From a checkpoint of a small mixture-of-experts model trained on Wikipedia.
Experts: 10 experts in each of 14 layers, 192 GeGLU neurons an expert, 2 picks a token, a sigmoid router.
Below are experts of layer 6 (counted from 0) of a mixture-of-experts language model. Rows are named router (the router's row for the expert) and show model dimensions 80-159. Each number is 500 + 25 x the weight over its row's rms, rounded and kept within 0 to 999. Numbers have three digits each.
After each expert's rows: "raises" lists some tokens whose logits its average output raises strongly, later layers aside. This comes from a sample of Wikipedia text that the model never trained on.

# expert 6
router:477531501473482482488485488460491499451514518496479544479479516558483524474469473485473466446511518508501483452502445533509507509483520518513520512492496486497461485534510491524492513487476531493517519468495524484524487477440552514514500541
raises: "The ", "the ", "although ", "In ", "a ", "as "

# expert 1
router:537487491529498443543491459485511497466518477518481502496490502526509508498481489497495485540459526497529479512480511521490511472481499452481521465487512518476485506483531526495566535540520519489463512533514532491492500520491511499486505505
raises: "\n", "-", "\n\n", ". ", ", ", "."

# expert 7
router:527559490517492508541485463483515521424531467481465481501491518487430507483504516505482430449448486493506473517534447478501431515483535467502522490515469464440484510514513472491504522508515515528498484503487536496531498484496492553500502510
raises: "is ", "is", "as "

# expert 9
router:495556514487481481505494479477500504436498507470510517465476529512470538471502440516517495479498528446515456464480484530477526489486521491530516497476498506470509471509496498464494468512463538486529488520514523535532461477520518453527509473
raises: ", ", "of ", ". ", "(", "in ", "and "

# expert 8
router:496535513488485500479455466468479457491486503498525456485536514494501503455481496486530499472463506532475497484515502450503484475498561539583492511499500504460496456518510506536534483498513523577536513502495523508504511491491525519525525521
raises: "and ", "in", "m", "d", "dis", "p"

# expert 2
router:532512510491497492492493486479493529487478510487491494464498502489506518524467533489516501464491481485518492529510464492510473499462502481541497497478553475449471485510502517482494464483522517533504459477478531498538530486493488525544489522
raises: ", ", "-", "o", "al", "'", "ed"

# expert 0
router:500532461504474504495436473441498506498485449475504421475523466472533504541476545497521466500503489478511458513498487505451485489471516517505521493526541494483488529503510522498533499491536535529440476547486518551512485501503493513506543515
raises: "the ", "a ", "an ", "some ", "his ", "this "

# expert 3
router:512522521555487464532466505477484533473486481505495460496553488472469510476465549485500480494457530489506493498521479507531533520454540510538538498510499490471505487493534485490484487508494524495482544552533510504511508495484528504485511508
raises: " ", "1", "3", "2", "9", "5"

# expert 5
router:532520472527466516502502506480480480480474503481474503449544471517471530555532485479528496490515492536535465490484483481480516520476532539499494469511571468471477501492499482521535495496512526524474539492503516491514523503457515500470478521
raises: "and ", "(", "of ", "| ", "in ", "& "